python train.py --n_layer=9 --d_model=256 --n_experts=96 --experts_per_token=4 --d_expert=64 --d_shared_expert=256 --activation="swiglu" --moe_layers=[2, 3, 4, 5, 6, 7, 8] --router_score="softmax" --normalize_top_k=false --routed_scale=10.1 --balance_loss=0.0189 --balance_bias=false --init_std_router=0.0273 --lr_router=0.00105 --vocab_size=32768 --norm="rmsnorm" --norm_eps=1e-05 --tie_embeddings=false --optimizer="adamw" --lr=0.00215 --beta1=0.9 --beta2=0.99 --batch_tokens=131072 --seq_len=1024 --train_tokens=728600000 --steps=5559 --dataset="wikipedia_en"
Below are experts of layer 4 (counted from 0) of a mixture-of-experts language model. Rows are named router (the router's row for the expert), down (a neuron's output weights, with its number) and show model dimensions 0-255. Each number is 500 + 25 x the weight over its row's rms, rounded and kept within 0 to 999. Numbers have three digits each.
After each expert's rows: a language model's description of what the expert responds to. This comes from a sample of Wikipedia text that the model never trained on.

# expert 6
router:488461467526502522532500553485508506450484494479535489493513505515461486542506506511491535509517512485534462506541518484465486456495467522511487483516488508563536537541469494509485538523558494505465528493556511503529502513517519492481472471513487526475455487485465524508458480518549475516434521476500494475502528516499499496511509486522513501511470527494528510469543502488476480475530491474496459526504546502506499521490500495495475514523479498514552494495482482455489547514488496520517514499551515465507521498494498498483495486541500467487505463535514484536506511546473475549525484479481480525489546459495464509501498552493518473538488481519485507504529532498495515487563517489537546514502461522452476463481502536478466534497525482522480500464498476511481508507551498
down0:459515483520471541554484545479511457520506475480563514502506475504520473476478483458519485495486491495499523462511539519491505467465485531542502478532485481505495510499493486507505529501518492502513479533528512485482528475528498480492493473534458442497514529509548496480500522550512510494514562515501516497557554491503532508520451446557473482520514511469503480507527506516485517463491485447497510454494510481512503449500523493511487509520488556528494463483497503512478498523477484483504489536593470524468479497490523487504493458517488475480513517515532504471524512506492517499510501483533483473479521501492512488488476468457516539469502509498505516498547488519538482435523511513466490529479478473495466524520536506503470475522474527492502508454518551498494495503509477
What it handles: Articles and determiners (the, a, an, that, this, same, another), mostly right after prepositions like of, in, with.

# expert 61
router:511511503514510515474475480497519531530523518496478530479449474486499550531481486535517478490487487522465522472506480528506523501466530507518529487477520481486495446480545540519522505504523478538529523529510482493493476504517500518466491536515499500513452501495547535493531482506496476548518495491474492436510493527552514522558505522518496464501515502544559480524511485512498481483500518468528504509510451470493478509514416502488493535542483485529481516492528511496562481512451488489496488494470500506483490526492438499487475469507498498517511510513526526518476489517485512481498514510538514495529451521515473539517480533490501556508539473511487513501495465500475519510507443482510526547477499494497469481500511511450478529434502513505485492510456467493551494446498481
down0:540552531479549488507484490479512515513574516498500492481518486473487447502516534491494495493486506467505523476465497461471475444457528463548497516467471456459520516484485485505511501490525518542499509464505489522497521499516535471505502512493515560492496549506559471486458513514496488490484504469459492544494485470480474491492477533516458492458465482496523521486522507517512455499487524469495502501433527499499511503522498517482481520460498537480514523509496510531481504545516479473483481484504482474510495501451474508481532462552544505485476488519496496535491514483528542509471520521465487491482513439506524494469479506489481475518492476536475504532550524467529480487527515513496538501480493510512516522543474531515484478519523480466525490499523475520489500451550477
What it handles: Verbs and their prepositions in plot summaries and narrative, such as trick someone into, considered, gave, called, moved to.

# expert 9
router:491534496509521498510479506500542510537498487527527504506468537503541506514497517493502448497483462504485524492542489505451498471546504481505568474513520504512465537483474468520476506502508517479527484500532475526548480513495485490482526494537530534516469490548482503515509472488516552476450467465488537495493506490454469512472488507525494482560527500509454558528532488471508476435449504532507499451499505527491483509540528493482484544534513538479466466474475513491507499506479530496490509497481513515529499500491541467498448488521484475522488471517515485444521532532486493548506534469499497513503501496468509494477495490479464459474465485469479475519488519538466474484499448490519473483492478461480523517532475505481523497511537503518502470510476523531511522479502460
down0:512466481514460513529489482454458476500515547480485525523547479512537497498518525517481493498548508526478492504480494508491519485420484493487499514520481538495489511494456498527474502519478472490495455492528481526508519467508513532501494521506507505523526486484471530525540493486516437487536479457535519487524475509505518464487523490538520476489497467470543528533447496486500465498441549480549560499507521486524496508473479496474501475556479474484459513495514515481464503481471488564468508462544535467551501517538486520468524514516486498524479511528532472506500458514496511485503486530487489502514473470508496480483489524508508549501499511517475472484458491497523518546481498531495518504485494517502499473465471496521468525547503446521497531472503458479529498493525498
What it handles: Symbols and digits in formulas, chemical strings, coordinates and tables, like absolute-value bars, hyphens, equals signs, prime marks and table pipes.

# expert 39
router:537461536545499470468547515509553476480505485486512489493481547496501492546483493508520479468494475486495530547516484523444535456498471495515549506516507496508518494481483471544456515493511484472494483497526472488521492493470489527501497498528529524487474471534520474497497528511558527474453523497480496515506464489498459470475506510512507480535506523492475527501505503470492455491460511537530486482460513447529527477537546477501513523462482503482489492471488465517496491506472465529470497492540492499533522516480504493483454519486508501539446483496506507493536488547485549542493483479507471521486526478477514489506539542527500502489456526531501491501491512518520459491540464514483457462456507454506476499535476476496452496499544487526540479473497510486459521527504494
down0:468499479501496520554534528516490493484499533433467490488455534518478521487470504508466500507494533515515514496505501484513511495529472488477490501473533495506498504481501483460523543503495523448514466507502520555500498511506501542513494482531511523513518559491478510499451497515450505446512487506481483452476528484507492505521510508482490498522523509477515484473502500469557511483547530525461513519492525527541447482497528453486514538463511511511548473524487559521498461517498550477509463532526472511505491474520505502537499487518458489517537481516474459466505508468494503494513510471538495510472495474478515526486467480542492469477540507493535460512535485499519499495515549541503496497502463556510546484480538480438531526503503546514495514511487494531511464514501491
What it handles: Determiners and possessives opening a noun phrase, mostly The/the, This, These, His, including The inside titles and names.

# expert 19
router:480482511501446507457511507486489522491471521481527451485507494545496446493508509472452552500512532491546526527491487498475481471470440451537484479493492456513509495504551467499496536481523456509465534477502503448502499477526498496549489501474479492499490495494542472504471523487509499487513543559524512494498489490517464506491491492537509490505505560449489528471494491482521534508484499521545505479473527467478471485495564488495508538480447524505507515493511506474479493532494515482468509473526520483487493474492500492454460523489515523537508514539496473533505519488526481481505504517479507504454463466484528537521519474521455486526507484523472476455435525528508512501504532487468499511480489485517535558493472473527516484510509476487505442477496509483490485501505521
down0:521523507511469513518479478540535505491523550486536506531493503492510509550489509501529515514530503520522477506535507530477503528507477499490479462533542509515490514527528484518453488494500447522519507518525463450502497535479469504504484464546517474454494465500478530484525453485546483527505525491557505498506484493518469494495506496499442488513558480480475489489497471557500512486527499507459512454510478526485504480500493446529525458503500503457532478486532527468528496479538528476477565495462507492526493472509532510505481498538471490534508510473500497457463499554519512463548534478502512546478509487500540503495507529483506427487506495475473508495550500500486476511527483487517509501484513484480498566464495460500530519481498467490493489488492483488521501520461513
What it handles: Articles and conjunctions such as a, an, the and and, plus heading words opening list or table entries like Species, Won, mixing.

# expert 29
router:497523525518521516541494508460483490534531536558463472490504506487531486526469495503495494511467465513476504492558507513495499489535499465502485452511494551484494511473484498546494462517448519500540476525521477533518544452465485497443512490507481531494504447485438507479538487521518527486508493495517540477511480510509515495484541498485531480541516496476482516513501527510526477483493449513509495509510468509491458511530528491480492528517495483513504491465456535468524505531472557540512496527503500470499535503494520458478499527482498484484505467485517481481539483557518475496489470510472515522509518549501491488498467498481465450505451490514522510521524443540501543480486476542526496514476502511499527494540448490485550509503533507514505507530507532507542508467480483
down0:495548498514499488532501436523507532534568503496515484486469512514494517492479507487516504500479513491534499476518480542473534530424472490502466488485462497511508520508521517475473525525532501486517509473505494505524520550518498501493546489550457467492487468461481492495485488487505500551507454531475508474503500526557532497503480509530496533479525495496524518463521498566460491519523498520530467447513484518482467467480487513503476516515484508496542541516504506516491504517485456466529499475498515514513509508494499538522476528479512485500454498520492512528484452481518553486524510482492498526421521524475483484437490500512527484485486486486551501498573543487466487489493480474465517482518514510475466513479494494512489476485503464460496529547505494486527508511527504
What it handles: Mostly the word "as" in such as, as well as, just as and known as, plus "American", "-time", and the piece "ec" (Toltecs, bytecode).

# expert 55
router:523484518543484462480510460512506518550485468489494476474508490535512525526472525501486490497502492494505544528534497536470516467494494518514514511475536501506526520518505465519469534481507475564547474517531499490491528508514474488502519486506494490501463449504478483553505496531549547453473449518506510459483519491446528523476503519464527499524487500497462513499472484486513502543473519481549526465529545489542470511486545527474498495534523476537490471497465489498507514500474499538453506469539527474545507500487509485489508555517487499514523489484534480479472531512510478538475496474497529532471535542487513504479495505515486507462436500521513549535490490501513483504493511506493465510488490504499503489555459489512460499484500460532502477505502554494478540537525481
down0:519470508523528518510508485468523506507472523477477488478497505527468493489520461482476444498511523474487510483542481521503533496527465521484514519476501472501522498500482499486479507529504460499481502529506545519487520490525505501500495512470479456498474543489500480518491475517510442499513499475486537476462457467535520551511509482487523479515502498447617499457492480494481463504454491478553511516484472474546519515501445485542527487539459516509488519480501514474523456501486519485500500504513498457519509501510531483520488519469517498536481495522477503489539476497469492478522510468456516486502511458538506487483440530467488531477495472500521556479490493544463497513501504495472521532488470526544532469465482498538511462523517513519511499484497515489535521494499551
What it handles: Colons after field labels, names or citation places in infobox lists and scores, like Headquarters:, Running time:, London:.

# expert 59
router:465501501541527499480532531509457527507489498454518494525480534503521473507499502456478490480471537491534517511501523526491492470493477490503517494503548510528554490490522459485484465470524462522489495520501454461491495507513539501530467494493535489517491483496545470518514483550531529521484527560510541510510513491468448483492498509477540491509517539469501509496471449522518495519460490520497480485502498444484513497508515484465501493473485523531491486450506481461517489540464469514462501498520476479523533487513449491481495505482528536529496500466526497536444482491511502509508497508474480554440483480492510550526494510499455511515474516462522512510466488554492504455525532477513477487522535477479505482459467464506514453540519505509525487468493551469520500507508517
down0:488515478497522489544450528493487471480516482489556483489522456498484512485432469483497459509501478491500506462519504499537456552517481507501507482498523505482513508481493529515499560537484504505500508494495509494487533450519470544531486485518480467478477482483558493530516480522456513440490515504497481511514508502516525501513458486514476519521442522505559494514499534521512523476554514518520488499502453522499466468487522466516483527478537505452549492457499530521451528527528509501484545526528512502490468536498521493552516500499475510513541513521487513510508506497549453479535522484487515456503468482496501553506497515466521505502520544505468454497516483499455512506522511494508512539473538559522530511496519490530499521514481501495440488509489499505514498511481517
What it handles: First word of a table cell or list field right after a pipe, in sports, election and asteroid tables, such as Nation, Republican, Survey, Candidate.

# expert 16
router:516502446494559499558492511518475468489555474528476463481513546508521447541551524473498459494467491501513467520523501494505502534504501464474506501530506516478510500496467436513483478551502565453522469495500498549473493452515521497471491488462540510501516519496454526524488490512490515495535510526495471500470489514481503501479486551526527496462481464497509512488537513477482490508472513500491491498459521495487503466494506475542530479454565510498497460500482474464525479497470491497491478474511527520522483520533505486517476542474470462482518505481508480484506499506453519526537495483507492485485536505467509468482520519484492504480534541502484484509489496517469531515480513502485474481530474460474520534524500521479446510479493445537520526487468493500479528548492508
down0:524509535459546486478513475470462504484491466534454523493515530519508479517521495531518509433480504515489476526503501507480498515490490482474496503454557472526526445511465492550492509550514453509522495523492506528479557520506504494570477519531434570495498465478532501507490481517522513545522454518492528489525489502503506504480493471484529493518498517484509517501497525488542503480509502525499523498448489480509531499458474523510499497518510495486523516512492499500496510483512461505511487502468489509488500516493516453490506495463533521487546492462509464540476528482511567527490438496503481490481490505500471472464537499478512482488484535501466484524448502512499466526459483486493553463476494513550503467512498515497503484472478503501478495482499479488492526423475505
What it handles: Words following sports or organisation labels, like One or Two after League, plus pronoun subjects and stray word pieces in sports and chart text.

# expert 24
router:494524510520466465497522464544540513540486468532494473514531487570501467542511488481533485472488473521522530518501532534513497514519502530521525485544508476536479499459518461505499516476519524468518516543518444464491518511512500492510484479511492499531484475527505475511489464505501549477462460522492488508484464509464457478524520533519486480528529491461474529542514514470497475521483502510497442489441530473511476525527480485516506503511503489533511515454457517488488499502483482549516520470504523501510556486523483463482478511510469463483503445551518491484519516514485523560517519498489501499521496515473530524472500502472522466509492479538483485484451513512496472519484513485507482525464493457500498515544462502515493526504473502541519486478488514491512561507538454
down0:495537491488512519504508465500481516456440534479538546495514493534513483503467503513539515501514537449501480493503477504505491493480496536476467493538527540501469515539481508496446449443516493458497496513528487510517536516459536529542490467558501480513502513525506544516507495510527506495495499499480518517483549496490464509499460472527518499528525511542446511498509470498494528539482504510504515507511544447504490503512555515474460520492472528508494453505474480512462501461521476494470498499508468506487482501517505523483536539504485507454507540565499524503488502521527484477461495540506488496484504490530533508494515479509525512474502502510514498475532525540506515448497479557500534462544522526492517484511509456485494475491516545513486474460520503427487500492510512
What it handles: Line-initial hyphens starting infobox or spec-list fields, such as "- Surface:" or "- Armament:", plus some name fragments like Rev, McC.

# expert 23
router:514493491455484529453445513474515469478477522503540515510475489510485520461452500492478531504476463469451482533500495490544501540502497528510482499525486523480443522497494517489511488485471483448507527479474566483518473506519479498484463496484528481512520526503487536456517543499495473505464479499519522532537534513494502492525541473504510535489546452509562478498500479524499502452534480518466502501491477510546505534504493530496468535504480526484501489562510519482486547497516504493516488511525467487481484527545525469488532514502504497479499496476501499447534468498533470469475501486549515469504510505504489461517528487470481511451508471521519513504510510469475483481510513544496519497476461545539530511453497490509497491518534476469450519490526521527496448514502503
down0:522513473514502536472529476559511526548508497507492517486515492504477505498491483458478513481532533493524466531511443516465524502498504499448516504477498479501466480504485522506503480524511489467518483544494489470476518552500516497546502506528484503504476492503475504520513473458541501511505509485548499500496491478504477508549519504523527475491498514512481521436520514522483475518488499476506518508486497454485524437490485520538538457516477553490483512480486525547457497473545492486509520559495497500485477471538503519518501457489472513459496443463514511518532544477443470528504571485532497490491499448493507503495532509467477488497476463492490516529464541509551545499505486459504513501507507471492497537472458513515476505521463522495552481511516481484502499488507546
What it handles: Word pieces inside compound or hyphenated words, often right after a hyphen or prefix, such as long-m-em-ory, 40-m, -known, -term.

# expert 52
router:510499501502483485445471483473527465500493506490477526517480504437534499496551484499491509501493478511544545462511498511466527513475463500501492519468538487471495495513497465497487549537495495523458434491486547471446543482531490491501493528542474488538507529502483511517497488481436489528509487484455502476474514459499492503462468504514519517503473530482506494439493493514518538539476516520477552529522501505484482514456427461473532524494488490537493515477564509466502498501470542442490509505517505493491494503512513491521490568501504531500472496506497515498521484498509500458463540519483494480489473514475500479519472502528520544522484496510482448529472510488485512492478456516488486516507517532522489473522489516518502491509483467520539469482489507523479479546532498
down0:460530507548467512487467508496493485517500449540440464476550510517466559510529519539507494491488483480550486497485499517541515504508493520481526504516514475476477482514496487467497492482472473462490544487492496487541507477525513536496505502475509485552546504542504492527475520498515491472553535450439469489472484478526489514517493483477491479469520455502586485534456499555536524521516529527466485514518495509510462529508491509488496486507518525501478537480498519507503532502483485502512493465461485523507498525504551505519471496527550537513487494483476514515475457496520508487474493520452448531504497496526478496496486535474464485536504511525473481491497534483544469536483486488516500503507489487520471481526481531485458521518501520507504517512509494510511529452544511
What it handles: Infobox and list-structure tokens: section labels like Personal information, Military service, Coordinates, field colons, line breaks, °W/°E.